From a checkpoint of a small mixture-of-experts model trained on Wikipedia: width 256, 26.4M parameters.
Below are experts of layer 3 (counted from 0) of a mixture-of-experts language model. Rows are named router (the router's row for the expert), gate (a neuron's input weights, with its number), up (a neuron's input weights, with its number) and show model dimensions 0-255. Each number is 500 + 50 x the weight over its row's rms, rounded and kept within 0 to 999. Numbers have three digits each.
After each expert's rows: a language model's description of what the expert responds to. This comes from a sample of Wikipedia text that the model never trained on.

# expert 35
router:512505571474521564525504413535545451466538520515467507557521440499511468604463562547475542540472451468537415529446589442458461531560509464504531521525444510512499477592402374480435560571510575535499474402493401527439628499501425508540522510456443554485598578586496533403505430569467444519559497468591540475575588468490404464549540512490521522498509431510470536557515513562447518403513487449610462534539457457499495465585455542470477567554499450527420468482466487575471476515574413490553459511483500445473471547508508496537512530427415541483527542583537480429563481447490522614509508569448529535526512589462453406519393435439428557600522527487509499566482489538526487552535451482512451511473514503497537541502532434465465638560449495437467607460531530573460505447599512
gate1:416483562508514558537586466505540543520566480428536453511465445539444480568579501529480471504552482518501578488440518456410392489471495479528461499515497474473460551573559641469479374545502460394558455496511491456467570488457445481549523466493469573526437560540509478540467472525472445516514476467494525475425520446553445444617471522475549471477499461542527465544414563485472603472504515442551470543506438583474500431488502491463366478597532440496453462546570553445430530563513437430487558468441548553522546486488393485499443493426485588556591456502474481555489502480550534557519416490545524552524431519560479547559414487413513490585569585453577418463423531512525477444607437453542422521502500510467485477475503401470423537499405581596522561517465437444532585510551535
up1:601554551564437512402504477479542510471510410460510582518540527520660568513473526505507527465510496515478571454428512554447456491505542478475503578562455508419454524595451513470536476510515433485482509527511503599554458532491565523432573538468573400548458446546398513520423500393558516514488464517507531506496514514573531577507542539531534484507474414528435449454446488411455477482451500418456436488485592541518500520457514569445472526447556495508522484535461550484453559464540510518452492441523565448523547645478425529428472565440478507453404529426484541481500483503540370469439453486551548551506399576513501542449499496638448476480481510511445463485488484503535519554496504399565531527513510430502376428533437555536547515527541511493441366476621555419494423498414531
What it handles: Inner syllables of personal and place names and words, like Tan-in-rat, Ben-in, Bar-on-et, Kush-an, Le-on-ardo, Ven-us.

# expert 32
router:522460547436553492507459499513580493542539578558547404501481498417486481579428532542526615452469534471542447397454501519538473486517485537420490531512435422480499463497496519446461592526417538542492506494444481606466528566495532540453502526463405537464502538599497485432500457570508504525571514506488548511555503485460404466513553433414542499445476515555506495510559470537447477341530480611592473522597453492558480438498412496570445519534604451556511521548492426525521491559529464577471485551425575412456587505474508498521497539416443560484552486540595509494515453442560475476408553515533459484472504520504392424467499525500498530565523576507424492503600542531386606493522415469530496569571554404426591543458546505497541553535477514447491505460512566496387495520515575
gate6:484450436520521510497539518525529478475566440447532453511410371569441547474489477532525522593569474528553494470463516458522579568471514508512393481542541408405425514530565554485507487472505469508567511427456510484555505507452492499529395524528435494509482535458587552498508491442409606447527504587439544418482555441547472517486508519464540481485550551491490486494438451532500469413412451461494567488466526541521590514509611589484465404502502458518511537488521518481545552434443479488474493529414435566462416537555475407457549581366487611514526522503514436506465588497515544531434477640384460547479466433451504511525494562419540504429520552420456491539550579680508483484499473475452426429533471447531500459475507485455567540520424503479519480489491475403528580529548559
up6:501489457496533554566478536495481577479575644605502446480499545402511513468570428519420402461486532514563424500506483389452636452497558547541493554476526443447457510465461477430534490482512498448426497498434515492563556522578497408487488549524616557523489365412526527504492512535444581573515448557515524491534515414467463514449552508554522522458547460425516570454582543439457494530539455528450487422566474449489520533543563542471507536493458561522474501499520488523533432542426520462454550424464563530572508536544475519552518480497537478534526511418544594531473467452438467510547526452460456558514578524477432570530668496550550508447563530501588484489426554527496538451479484495534496492500511477435554503497550498471503453715535502498588537469521550477560447475449594
What it handles: Prepositions and conjunctions following a verb or noun, such as for, with, on, from, by, after, when.

# expert 11
router:518395525462594534548503482546557497494522562550527495491526394446482487546505557505588522444470531522462420406427488452554427479466443536525520561543515446452437393516403501477438569557452608519461521450438466578528535577572456483513587575493375534454561547550499483408530479560484514531546530456502453402544535579427475428497519498427506470424496425565556542529462510511424411529647494579583492503552490465466508424581480461485488541505553471525480468550476440519501460519512480516539496553451479491423483543392491489524489556488540611492531464464468495426521531487479432486414464558592629511525449585469457473444434473587579536536522489520459477526541529536504594514521440478525474543488574365510485541462479479560562463510467504489412547449440519488425492488503496
gate2:504455527574484564501568484541456486501497538505554439563513347492502535527441479511492585361501509397417440509432489519450503466467536445511560529467519523436549530531540559561502418521431505510435452500536488598486564503511531547578450509594559496505510491563487530477552529536444577527564557513528478443465417493478442430394483493553524546586544428508485493501511496578449537507455562434432513476557515553498450539357573503598434558488546542458513493439463450487489511513471545386493567466519447465455430445565541482496519432537494529587507483450529525528431512534545424489556410494532567524479463521481445414584468506459529535599607467415475462561540495597420469453527577549465489536508468466536503508502605552479444387565488487474517567464431434512530483539407582
up2:409534521561412544505401461524507500481473467425408455541520550502423440525474475456556560467446515411536406459537567523627469433517522518560485494493533568426581506480428464523459464455576463563502529612537539559534554530422407511532444500530448443518541422518560456484510470460575510456527578451479501503552484475514605547497471552538516504533491451481422538531485539503499514498561548437513534530487486588466552517524625497573580473567442588514439551539476466485374477474553522545501552493533544457468466466472549483451565552589515493490582510416594474619436457563498510491438547491498503388550469406465466476565479390525554463485598534505478540516583481509457544447462527504442349498454505532517612519453521403516502409492435512510521533467538457501521534497513535
What it handles: Digits inside years and numbers (176-5, 198-6), the word that after verbs of saying or thinking, and clause-ending commas.

# expert 46
router:496437564459539551472498522566545500517538534560565503489551522448465509516418522550549585452511576504480442418515466520464469472419507507542518393598459441524429483545484486563470563526469566590506474464478430514489506555543501552447526494490447528554527536511496475517525420494425487525496607508483598366538590500459444512538609482540485450464562524442499515565521490474501467401463558554492447520521496497588427502481395506469519517491501546505475490529442489494437398540542430542582508531460532443538557580491467464525518558452463566447438500515555593430545504483543468649388556532447554436488562451514464408473501412502497445568554564572375442574537457473524550573525496422549499551585597402504517574416453501466539504529497576513486488450474571526442495431531554
gate1:519531491463584446515517582493587479437563461457596608618491459487473529474458473465469499431571445552409469393500489468509461441473501461582532422547483522477527577537594582516514489431558466438517422401489361508575463558458474529472518528446547521519508518530536493456463579425414501473499488556502484521515551580536502534506547522499551487561497550506575415552422485536617531423540518534531560511363542433532430511470460521428483461364530573442512400431579483491465573502478531502471524539433478512467549477498611523469475500527410599492525508483578513469528428507461549481471492515496603562448621469483505510537517440515432465571469509566512470502511441448492548555481479456410513527465482517452548504517452505500456521577423554500486578465471528466593559509514442
up1:475560475529494490566446496592530454482580465538535534498642554440480500558576517508407400427573460468481448469510456531382466463496533441452494479455477456459618477495464435530502403439449387546455465425532410480503549484461471552496465494483481539542553439571578512520494528484452500472448513523616520505457499511559493534445561552576491474585532356550537530563549513496555571489457511525504503542504534521521520505556383513454494441469476487493541492454546491490383480438454479636615478435495503432454514552430524554525519443492492501510530537467531463557490490454563561624484454434454600408522499537539506515509518460489403435534429489390481498511569489511486531497376520531464489392560500548487504542513435530439486574464517597436519534448547469520553506501522557
What it handles: Inner digits of multi-digit numbers and coordinates, direction words like north, east, and syllables after h, as in h-ur-dle.

# expert 36
router:582454465472523509575474461558540466613575495610436417501548488402472529505497520571515600507446569483531475479458450511506476524578464506512496497562509477425427403481474512482424506549470503536482570491454534485519564540525475597457466512503472560436517596556492494386548419505532427560485446474523535511580555504501479502582511463409605573432540483498546414497544489513456512449524529617571469472526388586571459535435476578500462494572513568518487413519517489445453459568599471484545512477449571410458509517449459518543438586516500604485442507498491507469561467441574487537429568435581524538522595482527425455440497442536532529569476557500420545500508500482448543515552452436508489528562549510506546566511506505516506510500385520410524531381483553526398498444518573
gate2:505541380503424386450489508456477529543507529534536536596438551501474503441431499449495506487553522482519515511476487476532566484509483498445504558587490564456555488471480511578523439478534529444554501489543522512487422459525455410554440573564607537535405610504455497395595543414460392537454398453513580500580462451508549487505485484512507405578552575450502502581530382494418555374575574560452568444484512576539549544494377556496479490495512473500500591431556424554424454497613523464482494551477521564478439513506447444442447450460521523472481546472599475544508474479483517475528468510520502499496497472501497460527376538552495539548391472506495477476524502495491487539561434502548497439506461490432442513574483497541516540404491528450507405501407602593516514498550480
up2:469532512540612602545504536494520543489429468516492472494547507630545470451480510446499548534455588439433500460360453515429448489560446547492539438445518499468476543394443454497525586519569528488464538407450484414563533613529603533541504434482413487535445487437488473514474456542629477493516525554544460522498525541482530515468554457507458510550459509534515504612593574519599457533557560453398624447456488491513431558494471520444588456447458529483471477538499521500536585522485544529578543507472358460482501555547567468467579578540519613450440495458479581473552469530493363486469471513464463485479516504482509591445564451454494517562534473584539379538534480476458559462471447553453474574529518519541534431496451507438511523484511463518532485471494465445536498529426548
What it handles: Prepositions linking nouns, chiefly of and in, as in Hall of Fame, wall of, corner of, plus Scientific classification.

# expert 37
router:498435579402625537468431497581568508568481576475586472517523478499506505509490461549530537412507557483514444477475448413472500509514513528474498538548455471483420416557449458473428483534403548508478566411462416518515503543514462460491577542493514461505506573613524470486571439558432507508564479476465588464554523481431413446556562523486526532399599488525593449569520454552499459450555544562507444458561460485549508448585481511567527490568511575591447452546445477441450486448483465562496495543424567450503480563473415431512448582424524556523432479466502571455578550433482530545433550451540550491431558471519517498445490523469485561555513588569446412491567436515515518571491448498545440451588613437442558512505499455547549524577495522428371516501474545523459540494529493
gate2:546530445512621515523535534548528515498460521485585486584512510507444507485407459526500487529456575518528540500409506416449421475525558486563483512512516342549550415578440482474431455623380486508559538505519463453485440562521424521465480459558530493514607522547502528543515488443584534472437523506525591467522426507432608402523396566463560530541542539506646506576502432561564545535471532561494558550489467504572495539541511473554567424497538488605469451484514483506414428485526437517428510500591512550492515455499476471500457483496463503459467535464464631552455585461402474509423445502482499523518554558541588557459519605504491514510377492518463488587482516520500504549522517628496479446542527527475522431501413529435551510509511508524440497565501505475470516584477536
up2:470537658477495519529424537553569491549512567445554388551494466502483445391556531538516534499547499436560536496640459508498543544538495469468425555552476340490599465454503485409541436453463506573472530578413454514455439450517449443468461442552457402446523492584566462414531508526528448547466534515497536432487438490442531485449570498524413431533499489450528430535599535544555481490466538509496445502474513543501480486447542504549559459551539477337469588534540582487499524485499553531512470506470466526520489526449498509516612494508557552529492445454530568598458467453500486511497448478520525464522547486582477518435477471367525556523466575587465540546424453449588493587508478510502473538507548525486496502518540560427535574485508539517420445504547622501435496435457560
What it handles: Word-initial stems taking an inflection next, such as result in resulted, resulting, incre, design, process, particip, mostly in formal prose.

# expert 0
router:499479533471483498465519468522541445566534520536540457530512498517496544576439563508501498421483529522525524542554496444527513403458414489419524604469445453493464443545458485554530561602437573549475618448474481537517544561528428485477542529501374485482481545510532514401525431574483433551481530517507523464468518614483448427625599452460477513340580469507561492504577489529428445379507509509505548483524474460527472434533470455483519468496583495505477481538473480540495515618507481520480454563472555451451553486374389484501462501426510461426468431515537541427596579456502496482476573482549502577530516553481429481466470538583513494502609491496425459575495504476450594521556451480573446557511534395386593462474510534484521546514474534485414484479449558555472573454514549
gate2:522496444501497393539525490561587411537501536582480492540520524476425509497479456503540431497503524507595486568555476443569443398517443446377468591389528418497419442410433604509563488495561517538515535501502517488533510496487595559575508594504567444462530463469575401460423461465446515494552493487600483489556470463559495431493460562501459557458439491528489408570451518400520572466445604488545453436522547453593470493550565490568494501479513558539472478479517480531548511475490532629455503443509450558498573474476502496440482545541478461441504488472535501447463533512421487558490471506550443498513522576571569487462537434500580516485514481416459414512561604466542540427465408524553529457551554428407497508439490517462481431531503453494542435480407552512446488549490633
up2:511506580540571519461524493538463536546463512458497533363480422481508536584593544527427519388416471529425539562436583497485476487541501583454447577490512564495572440500502464552492539510527513470461557459567492468399475420499495528351448574484473354496548459463502569493454541529606440543561452547496467557563560529454446557577537459537517471431550510547470525463530487534514444614498416506477509546547528483556589523486430586451510516493547458445560433555503478561490497543541547413589456532576410510578516530525492581484565523469494447503525498470591420501554508486562480459473521509444464584484538509531446503532440465463415472476442467513590489469551441552471518508516477444537453543519564522557508527522552481488482566436560482537500529549610612395529489444508579
What it handles: Articles and possessive determiners beginning a noun phrase, mostly after of, in, commas or and, such as the, The, its, their.

# expert 20
router:546455475478512559554398414570489409506524502590541446513558478477528450462430565527540642497458533510578450496505550365533491527396476472489524509515457513506517501522420460535449554565423568462507483495405481519575615554580490492515523559554450537528461473533463443522533410494491460531556570417474482439614500516552428502544487499455519447481599526471439508558513414535505485547607505491567512522562481436472448420430419468574509521515482563491529420536464479482484463588519503499565475481526518433454477520427530452493408528480503500461452526592531585441586445510517487549426521532447559514410534525380484456432468482534467521491528563551475471478502449448435538465553484419554388539470568497496561529543575432494530541577496529515442551465410570461435508421537552
gate1:508413412419518508497489509429524426458508450561577497580481399533458525448619467558541619523522486452500449554513522521480477482464465443404521557496451441525455541518558519532504487412481507389548445469413421459525524410519479502447509511527416556538372456418476435498521536497515472460509537440525566457463458438469459497534439440520478409490559504563488512531496539565531542463529519506452529544492522506610580446519592451503516533545416480535499478496423496483516472463498454518516439439446548434492483400538511450534540472474524546452590448481485439602541535418512499471525560463464535476501497481568565478436541513563598505644512486483464561474566573435524545417539537520469512466426612508554519541471483576494446539531485481442627444462428505377412466505469425
up1:434549581520501520511507503540459533539523496423454448433500514469494488504494484556515487453479507480575488548536415463525402575591436599476553416499488442524519552511580480502461510417466493449477569489564551456563576544443559477482494518495583565509596499540431570538430505519524543452545536452511507511471426530594480528498504430502542411439544468389458414614466524442515543494436514509465513577466503525494467470514556468481395503485586454486537480607425548475408434404401563410518583528537487434487495501436477631511429480450468520554459537443499416459526412638503515511527549540585550479541498458441514493542554471535520577436456522508507442484515460542453415593488424541659520511490456530501464519507513485541517406516508464411523539429552499477527492440524473
What it handles: Second letters or short pieces right after a word's first consonant, like h in ghost, ur in guru, w in www, c in percussion.

# expert 15
router:513442528483490606457482487506485343600491497559572521521556494451449506522466452553602605392433570529491453510439529452546437506462456497567538495571453494455540421525487405508465566533449579593440532429511502568457556550527525509493450558554440482480509536560516502430553461534410455547514577417480558504512567562382508502536533525525551513416523493493530451486489495466447476499485540511486521516484489518512514408474489471581548562600595447525453431549417443547444463599541442587441516503391571453465555555426427527525424540521517534482482509493536565401564481430500479558458582489526529567449451618499505480426498536498502490534580584513486451492486470500467590521554466499542457559474558492471465520461527518504538460553474561405439616495468552520435539459471491
gate2:443498557559439456471500528589515537539508549563519430510458466512513514512490481599542470472442488470448538414579556487533568512553482560437517590588464514438450537508568507490457409491495534438502560504545453571490543500407442416635557437477461454452515521542494537557454436513443517488607414566563479564511512506511522483427475467510580485574502540421541533525498458457561475521460505575497438477597457534499516480444543544641497459515573597513514424496421532478444448572486556516474548609550594539528447527467495351461457542615425493463464501507503437417610483455446477579502540503455535499483536468474460575540542504640562436470505480504462482467545529498506543535581428424483447485459482499525462482494493514412535491571491528513477554587426476460559519473444446
up2:526462526487503561468450537432563546510533555423432537547466519404514451513529558520479530416439624609555409452634495448469503500506503512550438461475517478593482528467539621452538606527522487489426490489516509458493517521490518536435493479478493502537439525498517601508514640503492472478541528495483423545591500596509467472426397544497529568500502483519557542496499579557358443510480490480456476523552616545510467559458533533471551466535582517540507481510517523519536434465525469477493531515452561583505510553509498539565553527419417480488484573456447544497506550520518583451516510389521525430569553416542498425471468641425517496528509609529478539444426486479476461509439550503498475470447511487420597521489459477660460495541478446556531536485442439459473487520616524
What it handles: Determiners, quantifiers and ordinals before nouns, such as most of, first, two, some, a, Second; also Phylum in taxonomy boxes.

# expert 42
router:572401530435539503462452455573555436587545471523549501604558477462436419491450524632506552431461547520515465476384495522466459542473462569453489439511503468506422456488493509521440537492454524578509426479472413532483549493496471510422527522417491534495516485484461522398469510540424577507581547434501565390550553545412484429506558487449559511467547456426587451573421481469499515518492459501564530480543448497478506526508459425482560508454595485536528445532495396495489439553508506547521423590402467390483545496441461461563515590384501548460441484542566537480507532571584472524443554421473485554419513527507432492497494477507438463505556538502447475512491444575482500562533423458513506477590530439429582545523601494605519603532501551483479484394489565539464494526473553
gate1:615509567544585597433498511478463563532446578545476420515518514469449418493594517531392639492519513537451506539462436563570603547466517398565565553512458518485495491476429606509469513499505445441430448534460446523468549455559470490488518548441558468507448493420473454519536528509480586493542462477568489421524575561523535507536489518570413536484570502459499530466453548491558510511509549589478447569564566395512500456573517518538593519540593506590488559493482489501506498485566466524571490466552501474502465389426498536583562549456532446509503552484461533583493556545567473471472450452455447490491475456446405576461536497454459605608487461438551542556448552430448415463493447490485419562568501512521522598505535535461485481516403493535503503488503466605522501391515480
up1:517533407476505495531514531510464446508510464467497558596559439472550449511504550531489479350536509483479432556492436551487550466542521530456468464459554488442445477535461534501469466450486517406523610442450641479524577438478506467511429517479526549555509479433484473479530549468543515534570483542485421405417547508483429478558545528453504495510508485477556603523492509510485458540479479503512546449470440530436536495526504488523505471428450486479496516556527417541454537461438583413528554471604572546434477468476504527571531491479491444426524396499505594438583429549476541471506522379475414510596508410539621510506503499621648551514496503443453474528428416595475538438462427624458459502422482478499533516514443416537522514470492482548411557478513601519582538574534540
What it handles: Common nouns after a, the or his, naming periods or roles: season, year, role, position, time, such.

# expert 45
router:568489570492545539488493497606581509534522510443537555586581500542457475517495603489523517449488547489465401429438563505466455527430478515520543530636487538468497508515504472492447501571504492555545519431493515535546554485518501477509484568542468492471475516454516509523437378598459454574561462502465383421587517515469428462585495464497469474475633402522535524570546417465500538493532521508552455582488495572458518459532422446519486490593494446525486451551543484475461448569570399551474490605518488388446550472376423498482420519472438577505436555468570511413492544499461489506490488584452543564478481465448443424468388468477505531511518502507480494564544386535498549555491481429595446444430607491388566446476508513476534535542471530398495522461494553517515484474480557
gate13:519612428516534466446518490517610561586469415488542535556517472487555498512602539488554624470491551470421583508527554503410414445517511561585572530518401484499571487592510495502505546472390484448561484513484448571538552546453448514436458523562519461440401470539588534507428464550495457477530489469432532536523540538529547526566488516546463551485562476517480451476472492467490496557437512416562484567490517537489504509474516476414465460559415507449424473435458576491482438532424540507540456520565463427522508547479534530434536535436480467535475533557477486438481493467584493456511547523422599539389577467547388519488477459486570479419388543502485537553442456558433434573534530476502493411436460499406568472533601547512448513482541404535512455394528485460511512404484558
up13:441407406464502508468484611440521487490430490502490517501547565557528471489462486586402546486433484503526476538476420415552443480533505552449536445383424504498556538476423509555506569464511559527454493471466386512420600437528505490414481497587471515493523523528549491479506484570578477500503502584419451392547472507472522500489489458539485457434465503498645507575556478373483476516534467453596543441565477616503521473460419521529630395453467452491528527462492559552496489514435499499493439441485522494553516591497521611491536442545494594478501508455474470508496574503477385471570494529425561505468465416480516563503540489415540493490503471473495538428487435467533466552463503484478532525363472573549575553481562494478499467416579470497455495463440489444464480559375519
What it handles: Plural or final s-type endings (s, ers, es, ores, ices) and S pieces inside names and teams, like Portsmouth, Rovers, Efes.

# expert 25
router:485474512414603473481434456542507460566551612546533494497547483441489471544474618564513564343468558427474505456475454486531395423498413460554562507518468441506453459564519462511467510598473518511421578452488463562523548565527447546391484535529503492501500533552566433462522443523490506567519528463488590459576542589445452499600564498509496513462534429504493479620567499508447449502528484529485487518489437431608518431479490453552575572534584559562523458506398380502506505523509482545516517496396524492451539542479491545496458519474447506452413455525493522425555446494505460539349513457458497525462468588497465485453512524518530521551575533535507501640519458567394497581526531482508389471477513451509563459423484555517493495510453565479429514462469497538434549463566521
gate5:524496481540477436458495376485414540512493455498467551561515480534488444527535569433429402523628571531537564521438564443522502562500536497523436537510388522514515598602477383578466455444445444434478567472508384436489525613500511516458503494549516487431554489517559572463534571581461596530503504551539511525470472532539528466495539491518477491535551469489519430573475498499488461414469497605403569447528561473527472437579478505528505426461528465511442457408536444547458507417490494447551439537506544519475488581416532447501565534540630513578480510472498402509452457453483501420515486365513462460560502487497524476505515504442421523590523547545521469478475398460515476488489541523485455635540465500507557498528398464486484435544512623447535524485526464514515512558418443
up5:534483538488534517509547514405511492397450563466525409451476467521494553411498460524557612474536438504514451493545546582464409560611460460540518454508371509483465575536518478528589471648454441499475488551388496365506472502480447544509578488561420434420472468572472538613485420530554444475440455580486459599498494432490523448507534435488513506498498547458482495428483495458495538533484519465523437534429490517520483542527521464504466536488441549520414637474561504474437503589487436541466408422507590488524508456516513585487513464543451444505540434545513524469469593353518512502508605519406512516434493545533495553502415418574592469456526537499471520482487438506540513511487488487499461483544494429452485530479542517532469434570551402488429519568476497457549437484560503
What it handles: Line breaks, the dash starting infobox list lines, table pipes and === heading markers at line starts, as in "- Order:", "- Location:".

# expert 23
router:580431580418531483522457443554482478507564486555507534578625443451439540574459506580516575491519532524518510487470560512537512498422450494515532485501400500456502457530541453557475559531391525559440505475479479549468544421593445498406546514481440527535501501478566436464493499542489507566484517456448461455560538546474463452567495444490487519466536482474496456613484448558482512510560539495493509530556452432488492483532416408564564545520584514497523472578459435455537476477536503605518485533420571473503501487415507501523489530414441569399548395485513590481553526491539381497392574521518586475486466521475356505447403525486453438544580523503465456546439484574437613554562419436549421511475590465506463453485460446528563550495460536451497596431533546486399539478519506
gate1:388511586512426444513509519592472569511542504523486520504531489459531400551437474467566552359446542531509525459499482470570491483510585472469604490470450443526507501481573477567474600455511553500410485539533433500401563548530508605488380556503461481400454473527461436513533560598517514515464468612551578460449518457464484467538468512506439472538558520481399468565539509513556506495474602413471487491528489492549460651448543409562479567474396482570480514566461499494481504544543508498504584531478432448381468487449603441449497516430440469491551505529487491474437430478551412457499448587492424491528468554469476519487460536565497481501460464482437513467516503547483530443548457450588503604549518463491537519598538461440539408476473491495499492457584491481575507583480555
up1:563408470509420504572482443465542373527520460483474516426462502530534554461648545562497512508564499419521553446436589527479482492445536493658572574555449589423436458480493521461507531506483513456420410462494633501501427573609473478495489417409453457532460537580520529533490391458551501497562495459471498521509480483404595570496421468488503503400500517482565622449568553526464511506497529492509465466545459591525519492444491516518529470522483467545531539486500523468519467465480451417531589460430628467537485437464517525546500484555498507547500503481460430471515464446476457449508492528508456621473488515441474498445632489535459472486479485432451481491569444473517577487521534449545520506438547543513415566487430513528617571565464506608484499475475470414554486488499485
What it handles: Middle digits of years and decades (19-9-0, 2-0-11, her 20s), and common adjectives like new, small, large, high.

# expert 30
router:552415627400571543429475424530592499489482567568514558495534443525500443476469591524582513475533602489492424429449500493522397518416523547571537439574432508448516499474505498520466479547409547484429504497392487560551502503501503593438590526523437476514531590486647406416590439550446495534510488456498454513499565555427490430542556433543523511414574503489564527545484421559482453523534508518511479571511425546537461432531466497440570510472481554648489526547485461484493470522619461590510516497454499442486477538401441483599527560478485545476434517493487587484526499477541475501460553476540518511445497492516538471432433516505530550580525552541457477589531460538499548590526482448578499554492533427478521533432437544524525509579537545482463485437520476556508496400495509
gate1:516369454483490422527452481481538469511509389477511448434499449577442522493521453451505492428575489440538512462498548609511485504484501587535465447530479500481521456473611432536518535568522423553485471485511519524481569493457514543473469582588477439542596521420524468532565507576474521446538526456473462519508489445458404533445529466506579472544521495367518509457479494544552539479499545450309470530398544553489507395515470531476518536535525567442479515468505474543477406546476524538463590545504461510471507457497499527628582462516415506528454558538512536521443329572516496446421480480477393471532429497488526463399529452527527482462462530560453512555525520544387499437422478426444543423530522519494596574463488438511589504515499547481495583481530565439423551501486486
up1:479520355463423484568548575545513435467542443481579397501483559550568480531492475501502538511524542402481474551565540473519506470578503512510408506376492520474515488459519514592501594585593478520498462481475555445609497540505451378585447473517532494472585519481500557490453493583503482450517514532471544411395500510439418545534569467552471587519524612443477559457471510487551494519481560424434513479581379554483559447484502524538388449517443554536438464449415499598464494548543534492539520512507566508576533465461445579476566474545483478585540514523458524428454519405545437414401510494484531452475503577494543450527507431478461479472425478563502449492553546478534583504531589453557458519466495554450543567458469430484453555482507533435448463528523546570476488426446500
What it handles: Words in formal names of states, organisations and events, such as United States, Republic, Eurov-ision, School, World.

# expert 47
router:550453570478564525558475488574542491574615611542470450473552493470477467506450524498492490394450614459555475521490534437560462479464482580497580485561441459529508468590437460441509497522447586548464559462422467518530524530583482540407469517525451479536534553591486470417517497517451450517518472431442459451551545540497485442556582415528462514442580464505621459543540415534411485476517545550527501515579451502557484471547459490562508538626552557520494515581482355505540459585534474537536518567527538512438481542408437457512431500431518563508514436460516507410535498496504503554471565469498508482434484558436491415466484472510551530580554551537497496477481537542556520526513483461547406525513586410387558515506461544581482537499459510435391522446461463532419603444557509
gate1:519483467548488464575555487486424440565552528478566514506492451452503539563449446501513548467505490546550554500552465468407499484474497457487548457530533566432487463406398462487477512403409506480521563532531559505487526485562486450482429472591580511575532454529462517488399456463560624546550528463546544553535507499516499557497495489517581511569611529521520544568558503501470526473505484487538484424542457446503473609564587496383499469521512539461525582493549460514488477486514441542466465462522516410443411498532586437439472601513467513461462444511495507501520481508530586433515521541423453634519554474602377571514587508551504438448508549448410453524506452576526457520518485519456550404588409521444502384545409492460557462422443505540521559419386512468527524567522566
up1:523493441542504592503594454457460513447560552549560562483475473450519388472473533503576520455484446447490385501534469506521576446481405489505518512507458494398468472454549573449545451397513541391513523550496576493576533500565478493485474497527516458550531504550546522583470483560503506511522486528455434543538514450451496569492507584516424502591559521461524524596498437479441569498506569515507450488537520483494536540510440437486499492416492573449514552487572451445473479504512476515496492485583511437564419390470539411415424591506469448503488420542497497435402581499481537448505525548537454535411555446564555543584498540480563473499459676477519460505510435492566553551477492492393652551482460516424457468547402390554506507480393517532457458531526441514524556508502438
What it handles: Commas ending list items or phrases and pipe separators between table cells, as in Gujarati, government, Slovakia |.

# expert 39
router:477445526440532580468431479562510483555496548504482490526510485499534481482404529490548526415451508410523491479487485437589421382467506478490594579484473419431503427550440482500488524592457574537458487521429462537480513469554425544497536503537465483468501581620492501440449475511525512547546555508446534486521539520478476427532511500436507519475599489524614436500538470570449502497524482599552500575615476517602434403475525484498469522500506502605491474589496424554484513484612504517514472496514565453490561528443464526564400561440486489452494539423609513391641527488518521551451454419522568452396480529537448498449525548464438503563445592592478496560559526507447509519500463442585462485504543476464567439470575460592530457475425598528497558517464520567458585470513535
gate1:457531518530425451514512520552464500489541560458463535553551451491438533511497469480473541526488426505568482486541502512537568547524494520467545467540509544517449552584547474481469509501579618502497468531442516482471599557501454514551472430620570534505450495400476484472467500499484450414472493535584487372432455398466550522484585445454513595472468442462477554491561550561418495456453488472557429523516568467469507464433456503409469537534579523561504436500492572559395510450482488508462539475476514475461601516507594539470499561533492443397542538482471547475520493408471433572451575538290563512505456538430647542464458455496512539557496475537537517405506598594467469482512516507408527447519531526466513457527552424605537528513513596560481460538491573535535531497432554
up1:571512494536492462546408441488367426539391482453439532578492455538505470501509533463611460502470461588494435553492531522497481501434624560532536407537432463541485421530565577510449456440466512435514444556499488511423467459497501442522485513511442521518551457441558503488520533492492532519509550350524553464478458541539513437439583485483479505490484514490471496589605520561539383456477477448448598588521518601461479491401431489505540441477547475561574511516507548462548432486502529480506491407536452448480521567490562478486495374494524533507525479532530523474568553421498483551577577483518440436377488525535531501474511410526415493509568518466558569591428481379571407514476460491550476530533485565529487557535544508485535387557612566534467546541525509500501530469453468
What it handles: Colons after field labels in infoboxes, like Time zone:, Type:, Summer (DST):, plus table pipes and list commas.

# expert 18
router:591480475493547539532503413584560422484528525519505515561586472475443483514392544580561517482437492428543462527511501455455525474535514549456481429496424467516534518560472505420497480546457509460485494514455461510551575574463412436438584586552545625606523575475547480441485443514505516535562532438536477428611503523515477416508545444436464512438582471502498513490552455457474448506491565517539431561456526521472463436535440556522478469553498484536545503488550461502482436515502447516483424588533554447412537559507461501520380502487438507479483490459576537462483425447456451506450474514513559476404575519432490454442392410527531551511616539527511479514492468452487524525509473416532408598528588506535570438499449509534499617485461543434366452441448613458495528452578581
gate1:532499442423622517559525364546481433478431570507476484574533501473435512473528511586532458467424524473520468486431523448470471452493467492540519487475592517572481479512542483544511510433463509558542525522582468545450416481507439481479442493540405564581549491477559609502577583445566563532561478568492484534530558524457529473489496416475370552572565563480512460531459470438533489453492526416539512427461509428505436610523535471543497398517475557457443472479505497429487513575538508552450485571472526457432519533621495560546416476430500453541425456537486475571581434425500436467556574515514501538502518412489546481379384481513563492463591433470478498538508510489504497543376498579525541480532486476577470639538496485543405535511468536483581485513545561485529469541476465
up1:460507650615447555540548505529464487492523473371514535468567522534526441589572471574482462500476515534514389517526428506431528408511489521493477459449520433536518431498512495446454523524538473504488511446549432506537595576503488506523505542512467399521461522450487421497523537479488527413522555545472509497474515570535548524415625407490461503582570425443463467601482520505511506506386519503425496498510451421514488491497442446597525578381622501450515497511437526550517472424524548542467472419430628505541560484471441423552444416594468526506493533531544471574480499548470523587443420555519483438415445475546446536474547515614464513473553465498586467490566568432452536474508478482511527580517503467500570507558561520513464422458557536475441449425484511486414513510477510
What it handles: The letter c and nearby syllables inside words and names, as in Don-c-aster, Kon-c-ert, et-c, al-c-ohol, plus Phil, inc.